Experts of a small language model.
Size: width 128, vocabulary 2048.
Experts: 32 GeGLU neurons an expert, 8 picks a token.
Below are experts of layer 5 (counted from 0) of a mixture-of-experts language model. Rows are named router (the router's row for the expert), gate (a neuron's input weights, with its number), up (a neuron's input weights, with its number) and show model dimensions 0-127. Each number is 50 + 10 x the weight over its row's rms, rounded and kept within 0 to 99.
After each expert's rows: a language model's description of what the expert responds to. This comes from a sample of Wikipedia text that the model never trained on.

# expert 27
router:47 47 45 50 49 59 37 62 45 57 48 54 49 61 60 58 67 46 59 54 50 51 74 45 48 42 70 37 42 56 38 65 58 42 43 37 59 57 44 52 55 68 57 41 48 52 51 52 73 44 52 55 53 48 54 64 48 44 77 50 44 39 56 65 40 46 47 47 49 36 57 52 48 53 39 63 39 49 78 37 61 50 72 38 50 55 38 51 38 42 36 43 49 49 54 64 37 47 48 72 51 45 44 49 39 58 50 19 53 42 35 62 46 55 47 53 78 51 43 45 54 46 53 48 50 44 46 62
gate0:38 41 57 55 55 52 52 58 63 44 48 53 55 67 57 61 43 35 80 52 46 60 49 36 49 57 47 39 29 47 56 58 55 49 29 49 47 58 49 53 46 49 52 59 50 49 55 34 43 60 53 41 46 57 60 44 56 59 55 58 60 47 78 61 60 42 53 60 45 36 40 54 46 52 60 34 42 61 67 43 53 40 58 70 62 44 49 55 52 44 47 37 58 57 27 58 55 58 53 45 39 38 44 44 47 40 51 36 44 67 45 53 53 58 49 54 76 27 58 49 59 46 64 63 66 35 62 60
up0:52 45 57 59 51 62 31 56 46 51 45 42 69 49 40 28 55 53 47 40 49 53 43 51 76 58 49 57 41 63 59 40 54 46 52 48 42 54 48 54 54 53 33 43 46 48 61 55 49 45 65 54 40 60 37 75 47 66 37 54 47 59 49 39 54 59 60 42 56 70 35 40 67 58 71 52 58 42 48 57 39 44 50 46 60 44 58 34 56 49 42 64 57 60 47 42 48 54 41 62 49 50 65 59 62 68 48 45 38 48 37 30 48 44 36 40 42 70 79 60 48 43 49 56 50 61 37 52
Description: Colons after labels in infobox-style lists and stats, plus list dashes and separators: Headquarters:, State:, Rushing attempts:.

# expert 30
router:57 53 39 50 48 71 38 60 59 41 60 55 60 61 63 57 60 37 67 50 52 63 60 51 51 52 66 29 50 36 54 52 76 43 35 45 41 49 43 58 58 56 62 39 51 54 44 52 66 66 62 61 57 55 50 46 58 53 62 57 56 42 30 41 53 45 54 35 40 38 54 45 36 49 48 47 59 49 66 44 59 63 59 42 23 49 60 62 39 62 51 49 52 48 50 36 56 41 54 44 51 38 49 31 52 58 61 30 41 33 56 64 47 39 54 52 53 42 64 50 41 51 39 66 61 45 32 60
gate0:64 62 50 53 57 66 41 56 58 45 48 55 63 61 45 33 56 49 48 52 46 25 46 38 51 69 64 49 51 49 42 44 40 44 40 61 67 27 31 59 57 62 49 33 59 59 66 57 67 36 58 51 57 59 55 64 62 48 61 57 61 62 52 62 64 45 52 42 57 38 55 53 57 68 70 46 63 33 43 56 46 53 49 35 46 61 53 51 48 67 58 53 47 46 51 50 43 49 62 42 46 45 59 46 44 39 58 59 29 40 54 48 40 53 44 59 40 30 65 44 41 36 48 42 49 58 64 34
up0:63 47 43 45 62 49 59 49 44 46 29 51 42 50 50 50 46 54 42 37 45 51 58 47 35 53 38 57 44 63 67 56 57 57 52 43 59 70 39 58 56 44 57 49 49 37 50 50 40 58 49 67 38 37 36 49 73 40 60 56 45 55 41 34 52 54 47 54 57 46 53 36 66 59 41 41 53 33 65 59 46 42 46 46 50 62 59 69 32 64 43 70 44 48 37 34 46 50 57 53 61 57 39 41 51 59 66 44 43 34 64 60 65 34 29 48 57 67 60 59 32 44 39 43 57 38 50 56
Description: Word pieces like le, te, ception, board, as in pale, palettes, Billboard, non-motile, plus connectives and, but, after, while.

# expert 2
router:57 63 42 55 81 37 47 55 49 46 48 67 55 70 52 58 41 58 60 68 52 40 35 37 44 48 80 49 47 45 48 54 64 45 53 40 63 53 59 50 56 57 60 54 47 46 36 48 68 38 41 50 42 64 59 46 59 49 66 38 54 65 46 47 46 41 57 52 35 38 59 35 56 50 50 44 57 43 57 36 43 69 64 51 42 52 41 43 26 51 47 48 38 47 44 51 35 47 53 54 37 42 55 49 51 68 48 49 47 46 37 49 46 63 44 79 45 45 46 42 55 30 55 49 52 39 52 62
gate1:57 57 52 46 52 51 49 46 59 36 57 53 74 42 48 46 47 58 46 63 63 51 30 47 51 70 59 59 53 50 45 52 49 28 58 68 49 48 55 53 41 51 49 46 30 56 63 31 57 53 38 52 46 53 45 59 64 34 28 54 39 40 52 45 59 46 59 51 50 42 46 35 55 41 32 40 55 45 53 51 32 61 60 37 43 45 42 27 42 63 46 32 47 52 62 54 56 54 52 49 44 60 59 57 48 62 38 56 63 33 57 67 45 36 53 50 63 70 56 68 52 44 42 55 61 27 39 51
up1:48 83 46 48 47 49 60 41 66 47 56 49 55 37 50 46 48 55 47 57 44 46 37 46 61 63 58 67 42 44 42 46 59 34 53 55 52 55 62 68 47 47 59 62 39 54 50 31 61 51 44 51 41 45 40 54 58 62 30 42 47 54 40 44 59 46 51 62 53 42 44 50 52 52 33 54 58 47 65 39 38 63 55 56 40 41 40 34 55 57 44 27 48 50 60 67 61 60 52 26 60 62 43 52 50 68 45 60 72 56 68 49 45 34 61 57 50 53 45 62 42 55 34 45 65 44 32 46
Description: Commas and closing brackets that end a name, place, date or list item, such as Vojvodina, Tom Alston, early 1956, before and or which.

# expert 47
router:58 52 56 53 69 68 54 49 70 60 40 57 70 66 55 57 46 47 60 51 43 65 62 38 47 57 52 17 42 42 54 50 49 68 31 56 63 63 43 46 64 32 49 45 70 50 46 41 55 43 59 65 50 45 69 49 43 59 50 56 44 45 47 47 41 46 49 46 37 46 54 55 62 47 44 56 52 64 59 54 61 67 59 55 41 47 38 54 59 56 46 54 45 50 61 43 35 39 50 48 51 58 40 50 54 65 51 35 53 40 43 74 63 79 64 58 61 45 61 53 45 61 48 52 58 48 50 52
gate2:47 49 60 52 44 51 59 42 58 36 43 53 51 59 62 47 38 43 60 34 47 62 52 68 53 52 42 55 52 61 59 52 46 36 43 54 25 67 45 48 65 50 58 37 58 40 59 63 40 28 48 35 54 47 68 48 33 62 39 54 51 61 66 55 47 50 56 58 46 34 40 47 72 43 39 30 66 38 69 37 62 61 43 58 54 57 50 43 68 47 39 45 53 39 65 48 44 58 48 61 46 49 48 41 50 61 46 34 60 35 67 53 36 74 51 48 54 44 53 56 41 53 65 44 56 49 50 60
up2:50 47 39 70 57 52 55 60 52 60 57 61 54 59 51 82 56 74 71 47 47 63 55 41 45 65 56 35 59 62 45 47 54 47 38 46 31 55 63 55 33 67 63 58 50 47 46 40 47 62 47 55 51 50 70 51 50 68 54 51 44 28 53 42 34 46 43 55 64 58 58 41 50 48 58 54 47 44 61 65 56 34 52 39 55 59 51 52 62 50 47 53 39 38 54 54 43 58 63 62 49 48 46 40 46 61 46 66 53 55 60 36 51 17 38 47 59 43 44 51 39 39 56 51 39 56 59 48
Description: Inner pieces of personal surnames and Latin species names, often after Ma or Mi, such as Ma-chi-da, Sibariop-s, gr-anulosus.

# expert 12
router:47 45 39 54 50 63 41 45 66 58 53 51 54 67 67 47 64 51 62 53 38 46 31 37 42 45 59 34 59 56 42 67 69 47 44 46 50 51 69 51 57 50 50 47 48 49 36 48 74 42 52 51 48 47 71 51 51 43 57 43 44 58 44 72 46 36 54 45 59 47 61 35 29 53 62 44 47 65 56 42 62 45 59 42 49 40 55 54 58 72 40 49 48 47 51 60 59 54 28 51 43 48 47 27 66 55 52 30 46 37 50 54 59 54 52 56 62 67 33 61 40 56 41 55 53 63 44 61
gate1:51 37 46 51 41 62 38 51 63 41 54 58 59 54 54 34 44 52 55 42 61 46 34 47 59 51 54 43 47 41 60 67 64 59 40 55 37 67 63 60 57 54 59 47 63 48 43 41 65 48 42 41 50 50 63 47 60 51 41 59 34 46 50 46 38 68 28 52 46 40 53 58 67 53 64 55 49 52 59 49 48 43 47 57 54 51 43 43 48 45 22 49 47 58 57 55 45 50 50 58 63 64 60 57 38 51 48 28 42 28 43 37 50 69 45 35 62 61 57 53 21 68 47 50 48 36 65 63
up1:40 56 48 29 65 51 50 56 47 67 41 50 57 30 45 44 48 49 44 64 39 41 66 53 58 36 38 39 48 51 46 54 49 58 41 39 51 48 53 25 57 44 51 47 49 53 48 58 42 52 40 49 60 60 37 42 50 44 38 51 63 55 66 47 50 45 48 50 50 58 65 58 39 45 49 27 45 46 51 47 44 53 58 55 54 48 49 60 44 41 27 37 71 59 54 40 37 55 50 45 47 55 45 61 72 30 40 64 67 61 33 65 51 40 40 57 57 65 40 53 72 42 38 60 58 58 28 35
Description: The suffix ing and its variants ting, ning, ring, king completing verbs, gerunds and names, e.g. trading, producing, Reading, Kensington.

# expert 41
router:70 57 48 57 51 53 33 48 68 55 34 57 54 58 48 51 58 44 51 51 46 47 32 39 47 49 59 51 46 41 31 47 72 61 36 30 67 45 50 58 55 51 61 46 55 67 36 40 48 40 62 59 55 55 47 43 59 59 71 58 59 55 53 58 60 51 66 49 38 43 45 34 32 58 53 40 66 67 60 41 66 57 44 45 46 64 44 46 49 50 34 46 35 43 40 63 50 58 72 61 41 35 49 47 51 44 49 41 63 43 49 64 50 58 63 60 50 50 25 48 41 52 49 57 68 56 44 49
gate1:51 54 58 56 49 32 18 60 59 61 60 44 53 46 54 57 41 37 41 60 40 32 48 39 60 62 58 53 42 57 34 68 49 60 35 38 48 37 51 52 41 27 55 50 49 45 44 52 51 67 68 53 45 42 34 52 60 59 58 41 57 43 40 54 46 33 43 28 58 49 31 43 23 53 41 53 55 60 43 41 51 71 45 54 54 47 48 40 50 69 44 45 43 41 60 49 54 55 53 52 57 52 49 53 54 54 63 53 57 38 58 58 50 44 77 47 68 52 60 45 37 52 57 53 59 42 50 40
up1:51 57 43 43 59 71 65 54 63 45 45 52 48 44 32 43 34 53 48 48 46 47 47 67 63 51 48 53 42 47 53 59 51 45 50 43 42 51 36 59 55 58 36 57 38 42 67 70 42 42 67 48 58 59 44 61 59 46 44 70 71 58 53 34 51 54 44 69 43 35 73 40 67 48 46 57 64 58 61 51 48 40 44 33 43 45 48 40 53 41 52 38 62 57 42 45 60 49 59 50 54 63 45 66 50 59 56 57 43 51 65 39 72 63 38 57 22 50 51 51 46 58 48 44 42 35 37 54
Description: Byte pieces of Chinese, Cyrillic, Bengali and accented pinyin text, such as Yǔ, Cyrillic names, Japanese titles.

# expert 22
router:54 55 51 45 57 52 39 65 47 49 58 46 57 62 46 60 71 51 66 53 45 71 59 38 54 50 57 37 52 54 49 55 85 53 47 52 56 58 49 49 60 48 49 29 62 59 42 45 48 50 52 48 41 52 51 58 56 48 64 55 44 57 43 57 47 49 46 25 55 37 48 40 46 39 61 56 58 56 61 44 69 67 52 48 53 66 45 59 51 64 48 60 28 36 44 49 55 54 54 60 45 25 48 51 58 50 52 49 51 33 46 49 45 65 56 46 72 41 38 31 49 51 35 66 70 30 48 50
gate0:50 50 48 53 72 55 57 43 44 51 58 47 52 54 57 48 51 59 38 56 41 52 58 50 33 47 52 40 61 49 41 45 40 40 42 38 45 56 47 55 34 57 47 45 50 42 50 50 55 59 43 50 53 37 55 58 63 41 73 44 47 56 56 56 53 50 49 39 13 59 40 48 50 39 34 69 74 81 43 36 62 63 30 67 47 59 55 34 51 44 36 44 56 58 67 60 53 45 58 59 41 48 70 58 55 63 49 50 57 47 39 69 56 56 41 46 53 41 36 47 57 56 45 52 48 61 54 36
up0:42 37 60 44 61 55 53 55 51 40 63 58 43 50 52 25 44 37 66 49 52 50 54 53 84 50 38 53 28 49 56 48 66 69 52 59 53 46 83 41 48 53 52 56 46 43 47 41 52 58 35 58 62 56 64 51 69 34 42 51 44 55 47 49 58 55 75 49 61 48 57 46 60 44 54 61 43 39 48 59 42 44 68 22 50 45 50 54 52 40 42 61 49 58 47 40 62 39 42 50 43 61 51 44 44 58 52 55 50 52 50 37 48 38 34 34 62 48 52 43 42 47 53 40 44 46 66 54
Description: Capital V, W, L starting names or titles, as in V(anakkam), W(endy), V(an Arsdale), plus lone o and bo pieces inside words, such as sp-o-iled, a-bo-ve.

# expert 52
router:53 49 55 57 52 62 33 61 55 45 44 56 45 65 69 46 59 55 62 45 50 58 67 39 45 39 60 47 40 63 51 57 52 55 42 30 54 58 56 41 52 64 56 43 50 51 47 49 75 43 53 68 58 50 49 53 57 49 59 49 46 41 44 62 35 50 57 51 58 25 54 51 36 47 56 64 39 55 58 49 59 48 66 36 52 52 26 46 32 52 36 45 59 59 49 57 26 38 47 68 48 50 45 49 46 54 49 30 52 39 31 51 50 74 48 48 78 46 43 37 41 50 38 48 52 41 52 66
gate1:67 51 54 38 33 50 53 58 53 55 36 47 48 73 59 28 46 50 51 53 52 53 55 42 41 72 60 57 33 53 47 56 45 76 34 38 47 64 41 50 58 46 58 40 54 61 62 48 52 46 51 44 59 52 46 61 54 46 36 50 63 34 61 61 59 52 46 47 57 55 34 47 40 47 53 59 64 82 53 58 56 46 63 66 47 63 60 43 46 56 45 56 62 33 57 45 45 43 61 52 31 47 49 39 46 51 45 45 50 55 64 45 40 38 66 39 67 57 35 56 39 37 45 39 35 44 40 53
up1:50 58 37 25 30 44 64 54 55 48 40 47 55 56 57 44 58 41 51 60 58 70 64 64 64 62 51 56 36 57 42 48 47 70 42 57 42 52 39 61 48 38 34 31 47 50 49 38 41 35 49 58 36 59 68 64 45 58 57 48 39 59 52 50 47 40 58 57 43 47 56 56 56 38 54 56 49 56 61 54 55 60 45 56 43 59 32 55 44 44 24 58 57 39 44 58 52 32 49 39 41 49 65 33 34 40 42 47 39 54 63 48 47 45 57 44 68 49 46 64 45 44 36 56 36 48 70 51
Description: Colons, years and small numbers in career lists, footnote markers and stat lines, as in 2019–:, ^{1}, 2012–2015, Record: 6–7.

# expert 33
router:60 55 58 57 54 42 45 43 57 54 41 66 55 64 58 53 68 42 53 42 64 44 55 43 34 61 62 37 47 39 44 41 64 46 46 41 50 49 65 44 47 60 53 52 57 46 41 53 65 56 51 51 62 61 56 57 41 51 42 51 37 57 27 67 60 23 57 43 42 59 61 56 37 56 60 71 51 59 71 39 55 49 60 32 49 36 48 51 22 52 52 45 52 69 67 54 39 41 43 54 35 45 44 55 62 53 38 50 55 46 34 69 50 59 45 59 49 58 39 27 48 54 46 50 56 47 48 51
gate1:65 49 54 48 41 43 59 40 38 43 39 56 61 54 53 50 62 39 56 40 46 45 50 60 37 59 54 45 54 73 35 41 75 44 39 31 49 55 55 50 54 48 63 36 52 44 35 53 58 65 44 40 52 46 55 54 45 74 49 54 34 48 61 51 53 41 59 29 66 46 54 49 53 49 45 58 59 52 51 60 45 43 54 48 51 36 49 45 59 47 60 52 57 65 60 34 43 38 58 27 48 55 53 36 46 44 44 38 46 27 49 71 69 51 56 55 35 67 44 37 66 50 48 37 64 33 52 40
up1:48 41 29 51 40 67 50 42 50 49 46 55 30 53 58 35 46 66 47 58 33 62 44 44 56 52 51 44 55 55 44 51 40 45 53 59 56 47 54 44 42 39 46 55 55 40 38 54 40 41 53 58 48 57 55 47 50 24 61 61 39 60 49 53 36 58 66 43 65 54 32 55 49 40 64 47 40 72 42 50 43 43 66 58 73 61 56 56 47 70 37 61 50 61 41 72 47 42 66 55 47 55 57 57 53 55 49 40 71 58 67 47 36 60 58 37 51 48 55 49 24 61 45 62 63 47 50 52
Description: Country, state and city names or their final pieces, usually ending the phrase: Georgia, Indonesia, Texas, Canada, New York.

# expert 32
router:55 47 41 62 63 51 48 40 60 49 42 54 58 48 55 49 65 43 51 44 41 52 44 46 35 44 61 48 43 30 58 50 62 47 29 57 35 47 52 55 49 60 33 34 62 49 41 70 71 54 50 65 58 52 50 59 63 43 57 43 40 47 42 60 52 46 47 51 38 60 54 54 50 52 65 51 53 57 70 32 59 61 52 39 52 47 52 60 36 40 45 29 47 48 76 47 40 38 60 76 23 51 47 41 59 52 44 54 45 43 38 54 58 56 55 66 47 49 38 41 32 59 56 61 58 50 33 41
gate0:45 60 59 43 51 42 69 54 50 54 48 55 62 47 56 52 50 42 34 49 56 41 63 59 57 45 48 50 49 39 51 60 74 53 51 54 42 56 41 57 40 57 57 52 62 68 45 56 65 50 40 66 43 36 45 53 61 38 51 33 49 44 49 58 54 43 47 44 43 59 50 33 62 61 54 66 62 75 33 52 59 61 51 53 51 29 50 60 37 62 52 39 44 43 50 43 54 29 54 42 36 56 47 55 45 39 43 49 47 36 44 48 58 63 50 56 52 57 14 67 68 37 44 51 61 60 53 30
up0:47 60 44 52 58 58 38 48 61 48 53 61 57 50 43 50 51 34 19 54 49 47 54 58 47 40 52 51 54 51 41 49 67 56 53 54 49 40 40 60 37 49 59 58 53 65 44 52 49 51 57 51 35 30 63 33 54 65 52 41 40 41 45 50 45 60 47 28 40 61 57 48 29 61 50 74 56 60 40 54 41 51 54 51 50 44 60 46 51 51 50 27 64 41 42 50 66 43 50 46 51 71 56 43 40 40 59 55 52 38 19 55 43 64 54 47 56 53 44 70 57 58 42 72 64 63 60 42
Description: Endings of surnames and place names such as man, ton, son, ford, plus nouns for people and nationalities: people, women, American, British.

# expert 51
router:60 58 53 66 51 49 53 52 45 58 50 73 62 64 55 52 44 52 57 59 34 34 50 51 59 64 56 48 48 56 38 47 47 48 32 52 38 70 42 45 40 48 50 46 55 51 54 50 70 50 49 49 62 52 49 61 39 49 53 35 45 54 51 45 38 55 54 33 44 26 55 41 43 47 56 62 45 50 55 25 50 68 77 39 41 61 48 63 38 62 42 34 56 44 51 55 43 24 43 47 48 41 74 36 42 55 49 45 55 47 44 59 61 43 54 68 58 45 32 44 45 53 48 58 65 45 46 67
gate0:37 60 58 56 66 41 48 42 55 41 46 74 50 48 48 46 57 37 59 32 57 33 43 44 51 58 34 66 45 51 56 60 45 48 47 53 49 35 33 42 54 50 60 50 69 51 44 29 66 39 50 46 58 50 60 70 50 46 28 57 43 39 34 45 61 38 49 47 36 51 52 58 42 52 57 41 57 55 46 44 54 54 59 26 57 40 56 63 58 50 50 62 67 37 52 50 28 51 47 46 54 30 35 38 42 49 47 43 60 38 49 35 56 45 26 57 54 50 61 46 49 40 57 53 48 60 46 70
up0:40 60 43 33 48 43 60 66 43 61 68 45 57 51 44 37 71 44 47 56 62 39 58 42 47 63 62 52 46 62 51 50 57 24 53 65 48 39 54 62 16 53 55 39 57 44 42 53 57 47 60 46 52 37 56 51 53 59 52 47 36 66 43 35 36 37 67 51 47 50 60 55 41 58 45 43 45 47 53 46 72 58 45 66 38 48 44 50 43 34 49 52 70 50 49 46 57 53 37 39 40 61 46 47 51 42 46 53 61 48 53 58 40 39 66 68 41 55 46 47 51 50 62 71 36 64 44 39
Description: Word piece re following a capital consonant inside names and words, such as Drew, Drepanidae, Three, Core; also for, pre, after.

# expert 5
router:61 54 52 76 51 64 44 49 54 49 48 60 52 56 57 50 48 49 60 68 44 50 44 39 25 53 62 59 57 43 59 68 58 46 39 50 55 42 62 57 51 38 48 55 63 63 30 39 60 50 71 40 59 55 57 45 38 63 53 61 60 58 33 50 53 65 56 49 51 35 47 53 44 48 58 50 43 54 62 45 55 75 48 48 64 42 32 50 29 48 53 39 32 50 63 65 41 37 33 66 45 52 36 56 58 60 46 35 53 48 58 53 64 52 34 61 56 42 50 40 49 41 47 40 62 49 38 63
gate3:47 43 54 66 43 46 53 35 57 48 66 47 51 53 54 54 69 61 59 26 54 65 50 66 28 45 65 46 46 54 63 61 45 40 52 49 50 48 57 47 59 40 57 41 46 46 58 64 44 46 54 63 42 54 67 58 31 68 48 66 60 47 54 50 58 52 55 61 62 19 41 39 45 48 69 52 47 58 54 52 40 56 46 49 43 39 36 47 55 38 38 42 52 52 67 55 34 51 49 37 47 44 54 44 50 49 43 36 50 63 39 57 71 39 31 47 52 39 54 47 31 31 62 51 50 58 63 60
up3:45 54 31 65 26 45 57 34 32 49 66 48 44 62 46 50 41 43 53 54 45 61 65 37 69 45 56 34 52 56 67 68 53 30 56 28 37 42 42 47 43 57 32 52 46 48 52 50 53 57 45 38 62 51 39 65 51 45 47 40 42 48 38 52 53 59 42 47 45 48 56 48 69 63 38 50 44 51 44 48 47 47 45 53 41 32 51 50 28 46 40 65 44 49 50 49 56 60 44 58 66 68 52 55 57 42 59 40 57 55 50 43 40 47 73 54 45 51 30 57 44 61 49 61 64 50 30 39
Description: Word-start pieces and "of" inside names of ministries, councils and parties, such as Ministry of Con-struction, Minister of P-ublic, Department.

# expert 9
router:56 41 47 63 44 47 48 52 46 53 52 56 45 54 47 52 60 59 62 54 41 54 57 62 53 60 64 60 42 56 16 42 58 43 32 43 46 45 57 47 63 36 48 41 88 44 59 47 58 42 54 53 52 52 67 56 60 58 60 47 47 57 53 58 49 51 50 39 43 49 67 53 50 50 44 45 51 64 62 38 83 64 47 34 45 47 40 56 42 52 51 28 51 45 65 53 46 46 59 35 52 56 37 51 44 62 41 34 51 32 50 48 57 47 44 70 42 42 39 33 55 41 44 48 60 40 40 53
gate0:72 60 33 55 45 49 54 52 66 65 59 65 51 51 70 74 45 47 54 58 44 55 55 43 76 33 49 49 58 51 43 43 56 53 42 38 42 29 50 47 42 38 49 37 54 68 57 57 51 40 37 50 54 66 62 65 28 49 55 56 57 51 44 57 35 41 47 34 60 57 50 52 57 53 60 57 39 52 64 38 44 52 45 40 63 48 54 48 48 49 64 47 50 49 66 59 39 47 54 50 42 37 56 38 54 58 36 35 47 38 47 46 41 40 49 43 47 66 63 68 61 38 40 34 48 34 59 48
up0:50 42 57 45 52 42 45 41 55 67 64 62 60 46 42 41 58 44 62 64 34 42 46 36 46 51 38 42 47 53 54 54 46 51 35 69 45 59 44 42 38 46 29 62 50 58 40 57 40 35 56 34 50 74 54 59 50 45 61 62 52 38 63 52 30 30 48 60 26 30 41 51 51 39 54 62 53 38 53 39 48 39 40 59 66 50 64 46 47 40 35 35 46 56 67 53 43 48 56 52 64 56 55 53 52 47 41 61 52 70 40 67 48 47 52 56 52 45 59 43 31 35 53 61 59 55 52 51
Description: Middle syllable pieces of names and words, especially ci in Principle, Narciso, plus whole words like So, President, father.

# expert 37
router:56 56 43 49 58 70 41 58 41 48 43 66 41 58 57 52 67 42 69 63 60 49 51 43 60 70 58 49 44 54 40 38 76 56 38 53 54 69 64 62 59 53 39 43 45 38 54 36 60 45 58 58 43 57 46 59 66 57 53 66 47 55 59 56 41 54 62 35 39 45 53 50 30 53 65 51 57 67 66 40 74 76 56 48 51 46 50 57 49 60 45 39 50 39 46 61 50 56 45 47 44 48 40 49 50 56 43 53 34 42 48 33 60 53 52 57 55 48 64 59 41 37 54 52 59 36 40 66
gate1:64 47 76 52 49 57 59 52 71 44 46 60 67 52 62 40 44 46 69 39 54 47 41 49 79 44 48 58 44 48 31 43 59 60 54 35 60 39 46 65 54 43 47 49 48 54 54 34 43 49 42 49 25 63 36 54 42 45 48 49 51 52 43 57 65 50 56 57 57 58 38 58 66 33 58 59 41 62 46 58 34 42 58 44 54 59 46 69 57 39 52 51 58 52 55 51 52 58 40 34 41 50 54 50 46 50 50 48 46 48 56 49 41 42 64 50 73 72 48 76 60 40 44 32 53 41 57 57
up1:46 48 35 57 50 33 56 54 46 36 47 39 31 43 29 45 39 56 53 39 41 54 32 47 43 55 68 67 58 54 62 44 55 44 59 62 48 39 43 54 62 56 48 40 54 39 43 52 52 39 65 56 55 41 55 78 69 50 58 49 29 47 48 54 39 52 37 50 50 47 66 30 50 51 42 56 68 33 49 42 44 71 50 44 58 29 57 33 56 64 67 44 54 59 40 38 43 65 42 39 53 39 46 49 33 51 47 55 43 42 50 56 47 48 49 51 64 48 32 37 61 63 52 53 60 56 49 48
Description: First syllable of a word after a space, such as po, se, so, bo, f, as in politics, pounds, seriously, solid, Bowen.

# expert 63
router:53 42 53 68 67 57 51 57 51 67 47 75 59 53 56 48 75 44 81 53 41 74 38 48 46 55 55 38 43 44 58 58 56 60 48 48 47 72 43 47 69 48 61 59 62 40 51 53 52 54 59 49 42 52 58 67 47 49 64 50 60 48 60 45 42 45 54 37 45 29 52 70 40 48 62 44 61 52 67 40 60 73 55 46 49 52 36 60 48 58 44 37 40 47 50 53 39 45 59 61 41 55 49 59 37 59 39 32 38 39 44 61 48 49 41 61 48 56 48 53 50 45 64 47 54 54 39 56
gate0:77 32 42 56 38 53 67 54 50 41 54 54 50 45 69 55 63 60 60 48 42 49 47 62 51 58 63 53 60 51 56 51 68 81 60 48 46 49 44 55 51 53 68 40 59 67 50 49 32 45 40 54 35 63 62 53 44 46 48 55 49 42 63 65 31 57 65 51 60 38 47 48 55 71 29 59 51 43 57 60 51 44 39 54 63 63 44 68 54 51 39 54 57 50 46 59 31 51 52 46 50 45 63 49 62 54 62 61 52 51 44 60 54 44 42 49 33 33 38 34 53 50 62 59 41 54 55 48
up0:44 50 42 52 45 57 53 30 42 42 46 68 56 45 61 59 59 49 56 39 39 57 60 70 59 60 52 56 55 34 69 61 44 51 35 50 51 60 59 40 54 56 53 56 49 67 46 44 54 34 50 47 55 62 44 37 39 51 43 58 41 38 56 39 50 49 28 48 67 57 58 50 67 45 44 43 59 53 39 53 45 50 43 77 70 49 55 63 42 44 57 55 44 53 41 75 31 66 50 33 39 49 56 52 53 75 49 52 49 40 48 58 59 36 60 33 47 35 41 45 60 49 62 64 53 44 60 55
Description: Opening consonant pieces of a word after a, an or the, e.g. f of farmer, st of stand-up, tr of tropical, h of hour.

# expert 60
router:55 44 39 54 72 56 46 43 58 52 41 57 49 53 64 52 48 41 52 68 54 48 61 36 35 48 71 50 50 52 49 71 67 57 52 36 41 64 55 52 61 48 51 31 51 44 49 52 56 54 60 59 75 40 55 59 50 61 63 56 44 51 46 53 36 37 58 46 37 41 64 39 33 38 65 52 62 49 53 40 72 61 57 36 35 52 33 51 39 54 55 45 29 62 41 56 43 54 60 44 25 51 57 47 53 67 39 43 55 46 39 68 51 62 47 60 59 55 44 45 52 35 39 45 61 48 51 49
gate0:52 52 52 67 57 37 50 46 37 53 42 42 41 52 62 70 54 60 62 48 49 46 52 47 79 61 42 43 46 60 33 51 52 55 70 26 56 70 41 59 62 56 31 37 46 59 63 50 42 48 29 47 39 41 53 61 49 50 49 40 55 61 45 57 45 35 54 50 45 44 50 51 40 41 51 49 57 57 50 73 67 46 52 64 37 56 73 59 47 40 53 48 36 57 31 46 29 55 65 55 42 49 58 44 50 56 55 52 50 57 52 41 39 56 67 61 51 36 45 46 66 50 65 45 41 46 42 43
up0:50 67 48 45 51 50 45 48 46 57 38 47 38 57 49 77 48 60 53 55 65 56 48 47 53 56 57 34 36 55 43 63 41 50 60 44 48 67 50 50 75 47 32 44 47 36 43 40 56 57 51 57 69 24 41 55 51 46 46 48 44 52 51 54 56 42 41 55 40 54 69 50 32 43 41 45 59 72 50 60 71 52 43 53 47 62 43 58 45 50 44 38 39 64 45 29 41 41 58 52 55 39 56 48 64 50 62 56 57 43 56 46 28 50 69 46 52 31 59 46 53 47 43 60 47 39 23 52
Description: Month names, day numbers after months, and year digits after 19 or 18, e.g. January 13, 1987, October 1895.

# expert 42
router:60 54 55 58 62 63 37 53 55 72 53 58 48 60 53 40 52 48 57 63 42 48 58 49 48 61 68 55 62 31 52 69 57 58 45 48 50 63 57 49 48 44 51 44 58 49 40 37 62 42 56 54 57 45 62 44 30 51 51 61 53 68 28 45 58 57 64 40 52 36 57 60 53 60 56 60 43 44 48 50 50 79 50 43 48 47 36 56 25 62 44 30 36 47 54 35 44 26 63 61 38 47 35 35 66 60 54 37 52 50 52 57 58 46 54 61 57 44 46 39 42 49 51 51 55 40 51 69
gate0:42 52 54 61 46 47 44 71 48 69 49 45 41 42 57 38 71 52 18 52 57 45 50 52 49 48 60 45 53 49 45 43 51 40 41 48 73 62 52 66 31 50 40 43 41 51 45 58 50 35 53 52 55 50 34 41 46 47 59 63 47 50 41 38 51 42 61 46 33 56 67 45 45 31 67 52 51 69 59 57 48 51 37 55 52 63 42 38 48 54 48 40 54 51 55 42 60 57 58 35 54 64 42 54 37 53 53 47 45 69 54 58 43 40 39 64 55 73 52 65 40 46 45 74 56 63 31 49
up0:55 49 46 35 55 42 31 30 42 54 66 63 37 64 57 51 30 42 53 60 42 41 47 54 41 73 50 51 56 48 60 50 58 58 59 60 42 66 62 54 64 64 44 44 47 52 62 39 54 53 61 48 49 46 52 74 54 56 52 45 63 52 53 57 45 36 52 53 64 52 43 37 45 59 40 65 47 55 58 62 48 49 53 38 57 30 48 52 63 65 37 53 58 58 49 58 33 56 55 72 22 47 63 57 70 59 59 49 64 53 47 58 50 61 53 34 59 55 47 46 56 43 38 35 56 39 58 36
Description: Word-starting prefix pieces re, con, inter, trans, pro, de, as in recognizing, resonance, residential, intersections, Result, Competition.